From a checkpoint of a small mixture-of-experts model trained on Wikipedia.
Training: a variant of SOAP for the experts, 436M tokens, 3492 steps.
Below are experts of layer 5 (counted from 0) of a mixture-of-experts language model. Rows are named down (a neuron's output weights, with its number) and show model dimensions 0-255. Each number is 128 + 32 x the weight over its row's rms, rounded and kept within 0 to 255.
Before each expert's rows: a language model's description of what the expert responds to. This comes from a sample of Wikipedia text that the model never trained on.

# expert 8
What it handles: Word pieces ending in d or nd, such as d, ald, ild, ind, and, God, especially inside names like Fah-d and God-d-ard.
down2 [101 154 117 130 148  80 131 172  83  93  31 147  75  64  67 144 160 126 136  94 127 116 165 102 124 114 183 121 149 139  90 182 138 135 164 130 149  79  56 126 108 110 148 112 122 114 150 107 142 159  81 170  76 160  97 114 142 160 115  69 151 175  92 114  98  91 130 178 126 129 100 148 107  95 164 115 165 118 157 132 170 174 117 129 114 162  96 186 188 142 138 155 115 160 118  41 142 128 150 119 121 116  87 122 117 108 131 123 195 145  77 134 131  86  99 124 121 182 143 174 102 158 128 172 106 115 154 176 137 138  60 126 131 155  81 133  85 105 110 122 107  74 134 161 158 110 148 158 105 120 106 171  94 130  39 130  58 149 156 128 121 163  99 129 108 122  81 148 147 116 125 154  95 113 162 142 142  83 145 109 135 108  71 161 144 127  84  90 160 105 130 153 159 108 128 113 120  62 144  99 164 103 114 108 116 118  84 143 119 129 150  81  26 106 150 153 131 100 106 148 114 146 151 114 116 137 142 113 134 159 148 145 128 126 119 180 123 152 137 164 126 193 175 153 108 113  52 173 156 125 137 177 137 108  52  36]

# expert 10
What it handles: Capital first letters and given names at the start of proper nouns, such as K, S, Robert, Al, and titles before names like President and Governor.
down2 [127 109 122 179 114 171 106  63 106 138 113 162 142 148  89 135 148  84 136 120  95 107 210 153 142 170  72  76 167 125 172 152 123 153 161 114 149  76 109 188 181 125 140 138 187 166 110 136 165 129  94 200  98 132 120 103 171  91 139 178 117 154 109 177 166 102 143 124 180 120 119 122 153 168 173  84 104 117 140 101 116  97 135 182 132 133  95 144 159 103  89  58 156 154 168  92 138 133 141 144 130 113 146 107  90  80 117 108 126  88 122 150 124 130 174 166  61 180 170  76 113  73  51  92 122 105  83 114 147 175 122 157 147 127 112 122  70 126 232 131  97 109 152 116  61 147  95 140 133 159 171  83 120 138  86 144 168 211 112 133 133  72 137 107 168 142 111 117 105  74 114  93 157 181 139 125 136 130 126 124 127 125 103 158 123 177 161 113 145 132 133  86 148 150 133 143  68 124 127 132  93 177  64 127 105 148 175 109 132 128  99 164 122 114 147 123 100 125 143 169  67 162 160 152 136 111 105  94 108 133  91  95 146 109  95 139 171 106  78 163 150 137 120 171 149 110 109  85 191 107 151 160 109 172 131  72]

# expert 4
What it handles: Full stops ending sentences or paragraphs, dashes in year ranges like 1985–86, closing parentheses and quotes, and heading markers such as ==.
down2 [100 161 160 144 126 163  36 177 106 213 147 132 115 126 141 105 118 157 102 127 106 139 108 137 187 141 178  89  88 124 139  68 139 164 101 126  83 145  91 152 151 142 126 136  74  93 135  84 191 171 121 110 118 144 130 145 173 126 202 108 111 105 114 154 153  89  75 113 138 111 115 188  13  54 110 115 119 157 158 121 143 127 164 133 119 152 101 140 115  93 110 142 146 139 112  72 133 104 159 116 136 123 145 126  52 128 113 111 141 152  82 153 140 116 188 150 146 120 133 139 141 116  87 165 173 106 167 129 122 142 127 142 127 212 147  88 118 107 117 206 130  93 129 142 125 223 124 194 105 172  33  87 140 129  94 120 170  86 121 155  91 114  82 174 178 140 138  87 110 130 131 163 133 149 145 121 140 108 134 125 119 151  74  99  99 151 102 114 103 134  62 139 174 119 161 130 156 136 172 143 131 119  91 111 163 178 183 143  79 146 128  70  70 159 142 125 152 142  46 156  91 129 148 139 121 124 133 145 165 196 149 154 152 144 133 127 148 160 133  99  91 118 153 171 114 152 123  97 142 109 108 116 111 116 129 156]

# expert 12
What it handles: Past participles and verb suffixes after was, is or to, such as known, made, found, used, -ed and -ing, often before prepositions.
down2 [153 113  65 100  89  81 143 101  76 114 166 119 145 130 153  73 140 123  97 142 115 163  93 109 122 115  82 158 175  83 164  96 125 155 117 138  79 120 207 223 111 137 138 146  64 162 127 115  63 118 115  92 121  92  95 131 116 124 136 126  63 157 115 143  83  82 117 127 183 132 121 115 148  52 135 146 106 197 130 149 129 154 121 102 129  83 116 186  98 134 120 141 131 179 141  87 103 155 180 143 109  82 112 148 136 106 118 122  48 147 179 164 165 113 156 150 100 112 127 131 145 146  75  95 103  90  91  75 114 119 145 156 134 176  81 111 114 163 201 129 146 147  78 155 152 128 157 157 150 131 105 125 106 178 138  96 116 111 149 189 137 143 103  97 160 140 116 155 105  91 134 102  59  81 109 144 174 152 185 150 133  96 183 115 137 117  41  71  98 146 240 144 140  86 108  86 164  98 117 155 134 132 114 167 167 120 138  95 152 116 100 137 141 157 106 139 169  95 102  94 111 123  71  92 171 156 153 184 165  91 135 135 128 117 112  91 103 133 121  99 152 144 141 134 112 116 140  67 130 126 118 111 104  92 165 149]

# expert 3
What it handles: Word pieces inside longer Latin-derived words, mostly right after a prefix or first syllable, such as exper-i-enced, inc-is-ors, substant-i-ate, in-te-grity.
down2 [150 130 183 114 236 108  60 136 160  62 128 135  87 146  94 107 144 138 145  97 109  99 161  89  68 116 101 120 159  96 108 132 116  91 131  71  91 132 109 220  34 124 104 144 144 118 199 121 108 122 148 119 125 140 133 141 109 119 112  85 106 101  74  41 121 132 134 147 182 130 106 130  71  99 148  88 146 159 105 103 123 205  81 191  87 166 132 164  89 151 131 132  74 124 106 162 140  93 116 112 167 139 157 117 154 132 134 180 194 150 119  82 190 119 191  89 153 174 108 111 116 167 146 103 156  57 177 115 168 132 116 117 105 142 104  74 165 136 101 157 125 127 113 110 114 124 108  90 122  98 149 136 125  84 112 123 105 129 142 141 138 141 169 110 125 122  97 100 101 139  71 173 110  91 101 155 117 135  90 152 119 116 136 116 160  62 121 171 126 158 173 175 112 136 151 102 171  73 134 119 116 120 138 133 134 160 113 169 141 119 167 167  68 159 110  95  66  97 145 184 119 137 160 148 142 125 124 177 160 106  99  98 142 169 101  97 165  89 174 120 105 165  84 119 118 190 131 115 130  88 136 159 129 153 107 151]

# expert 0
What it handles: Prepositions and commas linking phrases, such as in, of, from, during, throughout, plus blank cells in tables and coordinate separators.
down2 [194 160 146 124 133  98 166  46  87 105  95 120 140 159 147 124 115  95  39  81  93  75 123 129 130 174 118 147 157 105 149 171  88 131 116 129 193 116  81 128 131  58 107  77 145 143 124 101 173 149 112 147 124 144 131 124 104 153 128 155 134 188  85 100 143 188 153 142 108 171 122 134 165 153 123 131  83 177 132  99 150 125 161 127 228 127 151 106 168 235 122 127 209 137 159  81 139 108 150 122  72 143 121 203  95 140 114 167  79 127 166 164 126 104 128 167 133 133 160 180  89  99 127  97 153 144 143 165 126 145 125 128 105  66 107 109 119  71  94 113  65 118  97 143 112 130 157 171 162 138 135 124 112 165 138 117 188 121 147 129 163 155 102 113 129 130 191 141 127 156 109 112  71 103 137 150 108 131 106 111 127 105 189 133  88 131 142 147  89 127  91  77 119 137 196 116  65  89 119 164 118 111 147 132  98  88  63 114 187 139 138 152 113 119 100 157  55 158 140 147 109 111 103 152 128 121 169  79  96 142 122 103 145 171 101 143 105 103 132 191 114 104  88 159 132 169 113  98 153 132 126 169  88 129  82 126]

# expert 5
What it handles: Bare spaces in table cells, dates and coordinates, plus some plural or suffix pieces, such as February 17, 16°14′, Architect-ure, teams, services.
down2 [100 161 131  95  83 123 112  60 143  90 108 118 103 112 104 110 109  91 146 143 126 169 104 118 141 136  87 173 166 144 149 144  92 146 146 172 108  54  87  44 167  81 108 120 131  67 178 109 179 125  66 151 124 138 116 130 111  96  88  60 147 127  90 124 155 184 127 114 141  92 119 122 155 165  76 110 164  88 155 108 105  73 202 123  80 123 177  66  97  95 122 122 104 166 127 143  97 103 110 179  89 125 113 129 147 132 160  55 180 144  84 137 240 145  91 139 135 108 151 143 142 106  76  96 132 126 176  93 119 122 128 161 161 140 144 166  97 153 117  25 127 128 195 134 127 156 142 149 175 157 144 147 123 155 113 153 153  97 117 129 161 187 174 108 132  89 117 117 108 149 157 101 166 129 140 105 139  99 137 127  95  98  98 151 165 125 137 125 161 140 165 126 106 100  93  89 131 134 149  83 171 144 135 140 148 131 116 212 172  90 117 124 140 148  89  94 184 149 170 155 115 117 157 129 139 124 117 109 199 158 150  84 148 143 108 145  90 121  91 147  79 167 139 102 229 106 116 137 145 102 136 143 106 116 109 121]

# expert 11
What it handles: Auxiliaries, pronouns, connectives and adverb endings in running prose sentences, such as was, is, to, he, had, never, mistaken-ly.
down2 [191 124 123 166  93  75  73 106 143  48 114 100  96  90 185 139 146 162 168  99 116 120 166 119 137 164 101 113 143 143  86 124 160 134 136 157 159 153 134  99 147 129 107 114  92  71  64 135 111 124  99 158 105 134 102  93 154 145 128 137 173 142 197  86 159 148 119 141 150 140 183 138 120  97 131 146 100 104 140 197 143 115 151 151 149 139 140 109  80 138 103 140 139 107  94 151  84 139 138 120 134  40 173 181 210 158  79  94  33  74 150 128 120 141 174 145 111  99 145 116 107 127 173 122 161 136  95 132  94 148 195 105 115 141  99 159  84 199 119  81 136 130  95 146 134 159 206 166 104  77 163 133 140 129 103 130 119 116 142 115 113 156 125 163 146 140 134 133 129 142 139 129 136 121 156 156  94 144  92 142 133  83 115  65 166 132 111 161 126  88 113  70  45 138 114 136 120 111 179  79 141  85 159 139 149  83 135  55 141 151 106 106  92 130 131 153  55 114 159 112 132  93 132  94 122 106 138 106 164  95  57 156 142 123 112 105 188  70 187 158 108 169  90  77 120 128 104 128  83 123 142  85 102 107  80 102]

# expert 2
What it handles: Month names after a preposition or day (in December, May), and mid-word pieces of foreign place and personal names, like Milwau-k-ee, Swed-en, Zwe-ig.
down2 [188 146 140 121  42  97 152 137 125 135  98 111  95 104 146 155 170 145 118 140 104 114 149 120 142 135  70 137 138 192 181 144  73 137 137 136 152 164 127 128  97 155 177 175 116 148 188 138 119 126  88  34 178  99 127  84 133 125 125 116 109 156 152 171  69 110 168 166 180  93 144 165 123  96 145  35  84 176  86 153 160  87 136 109 131  63 163  89 186 138 123 104 127 161 114 136 139 151 120 110 107 195 218 123 126 105 106 130 132  57 111 112 131  96 182 152 149 165 113 145 113 134 149  67 114  78 100  99 167 137 163 134 154 107 160 178 125 142  94 139 144 133 144  88 121 131 111  82 144 189 118 143  86  84 150  41 132 114 100 148  69 141 136 146 101 106 133  84 148 141 145 128 110 136  63 138 205  88 127 124  99 160 105 130 115 103 142 115 129  98  37 141 160 108 121 178 142 123  94 116 132 120 119 122 119 151 120 157 102 173  80  96 104 144 107 168 148 131 179 130 119 112 142  90 144 110 127 104 107 109  90 146 166 104  90 122 133 125 138 132 129 196 134 154 146 148  78  81 120 121 178 151  67  82  86 131]

# expert 15
What it handles: Final piece of a name or term in an article's opening line before its definition, such as Form-ation is, Reed-er (, plus commas and parentheses.
down2 [117 115 132 150 135 145 143 120 127 117  95 131 155 138 135 102 186 141  67 166 154 163 180 150  95 104 125 159 138 152 155 119 116 126 204 105  98 129 109 176 149 107 150  85  83  98 129  38 110  88 120 107 170 121 113 124 103  70 122 114 151 124 141 120  93 112 114 111 101 161 136 117  90 176  88 167  41 128  84 108  69  46  99 123 127 134 135 145  87 176 159 129 104 157 132 162  99 161 111 159 119 133 141 110 146 139 109  94 106 108 181 119 221 180  77 111  74 161 124 196 181 144 116 116 140 125 126 100 187 170 115  92 143 150  99 153 134 130 157 177  73 171 164 102 138  95 166 158  78 124 103 111 151 155 135  91  83 149 140 147  83 109  31 130 104  88 175 172 119 162  57 131 107  83 115 130 133 147 102  87  86  90 154 177  98 115 160 114 153 145 149 171 129 130 191  92 124 140 142 147  77 154 105 162 120 156  95 115 137  74  81  97  95 103 148 100 161 134  78 128  79 125 163 105 155 209 131  99 174 173 117 119 112 113  86  87 152 163  86 149 101 148 124 112 134 143 158 115 148 144 124  93 156 105 119 112]

# expert 1
What it handles: Articles, possessives and quantifiers opening a noun phrase, usually after a preposition or verb, such as the, a, his, each, their.
down2 [132 157 169 126 140 107 153 104 168 105  75 171 116  81 184 110 174 103 140 162 112 102 140 120 169 116 118 145  48 177 124 107 228 145 143 134 138 133  90 197 150 124  90 165 138 105 133 138  95  68 143 130 179 150 161 124 126 187 146 132 173 144 162 144 171 128  93 148 180 116  99 169  77 120 165 109 103 103 106 118  83  87 149 125 106 116 134 133 140  89 101 125 181 139  60 200 143 115 106 115 124 147 191  77 131 162 111 106 134 104 115 130 209 137 125 128 117 151  96 119 164 126 139 142 132  91 140 176 140 136  90 121 116 168 138 107 140 129 108  74 101 155 113 144 152 162  93 172 127 138 147 177  75 114 167 149  71 114 113 131 163 125 160 114 163  70 158 165  78 178  85 154  97 213  36 139  49 100 112 156 135 115 158 131 115 102 122 133 125 159 140 140  85 150 137  98 163 133 134  89 118  78  88 162 117 141 171 197 127 116 200  84 149 131 139 108 156 153  86 108 143 128 134 128  99  80 111 170  95 163 160 197 139  82 110 134 117 163 122 117 157 168 147 107 143 127  61 137 140 102 122 178 155 116 101 123]

# expert 13
What it handles: Digits, commas, semicolons and blank cell spaces inside tables, dates and phonetic symbol lists, such as 194-1, Gallows, Anderson, ɺ; 𝼈.
down2 [141 161  99 172 118 106 110 177  98 161 153 146  97 226 125  98 153 100  99  81 117 118 115 102 173 152  87 139 138 126 130 171  60 179 115 117 112 133 119 115 139 147  87 121 116 136  98 128 107 159 148 187 147 110 155 128 105 135 174 121 109 119 113  81 127 158 137 202 108 151 121 123 140 142 137 105  93 157 134 156 101 173  66 117 166 112  92  96 108 155 107 125 174 105 105 149 180  90  94 132 113 120 159 142 105 117 124 128 151 146 110 105 137 133 124 124 172 136 115 158  62 195 147 129 141  52 120 171 150 112 154 181 109 160  82 107 142 173 183  95 100 143 138 162 113 125 114 137 186 134 166 117 174 150 136 125 124 100 148 152  91 127 123 139 145  75 152 164 138  73  96 123  94 135 141  80 137 167 136 134  97 146 143  84 138  81 155 161 167  88 139  84 120 175 185 116 149 119 157  88  99  99 167 112  65 153 170 159 139 127  85  60 124  68  81 147 130 139 160 133  94 142 241 101  88 129 114 141 120   9 157 127 116 100 117 144 102  72 110 166 205 158 186 154 149 147 154 159 164 170 133 172 170 137 122 136]

# expert 14
What it handles: The first three digits of years like 201, 199, 192, usually opening table rows or date ranges in sports results and election tables.
down2 [101 120 138 142  71 159 114 111 116 117 198 151 132 136 156 150 153 122 114 143 134  96 152  80 133 166  83 109 160 165 150 131 150 130  95 116 149 180 129 158 133 108  84 105 114 119 148 155  81 144 129 101 180 159 144 122 161 112 123 184  98  55 106 155 125 109 158 156 157 143 130  95 118 130 207 123 188 134 123 125 196 149 102  95 149  62  86 133 120  46 139 115 110 132 155 139  99 106  92  80 135 120  90 130 150 140 174 136 124  97 139 115 139  88 136  83 168 158 196 174 116 149 106 155  81 109 115 119 128 174 108  82  68 186 146 149 156  71 145  95 119 133 109 137 131 142 111 130 134 223 139  50 195 107 133 172 114 155  99 125 100  78  92 160 189 122 188 140 139 105 106 178 117  81 116  89 124 164 177  86 134  85 143 130 118 126 166 107 180 123 133  86 102 137 153  67  98  97 124 104 138 142  65  36 103 143 137  74 184  88 155  79 112 120  84 144  69 117 154  92 171 119 150  94  74 107 111 113  84 132 148 138  94  94 124 112 160  95 133 186 168 149 144  77  99 123 140 144  91 124 126 124 106 125 108 136]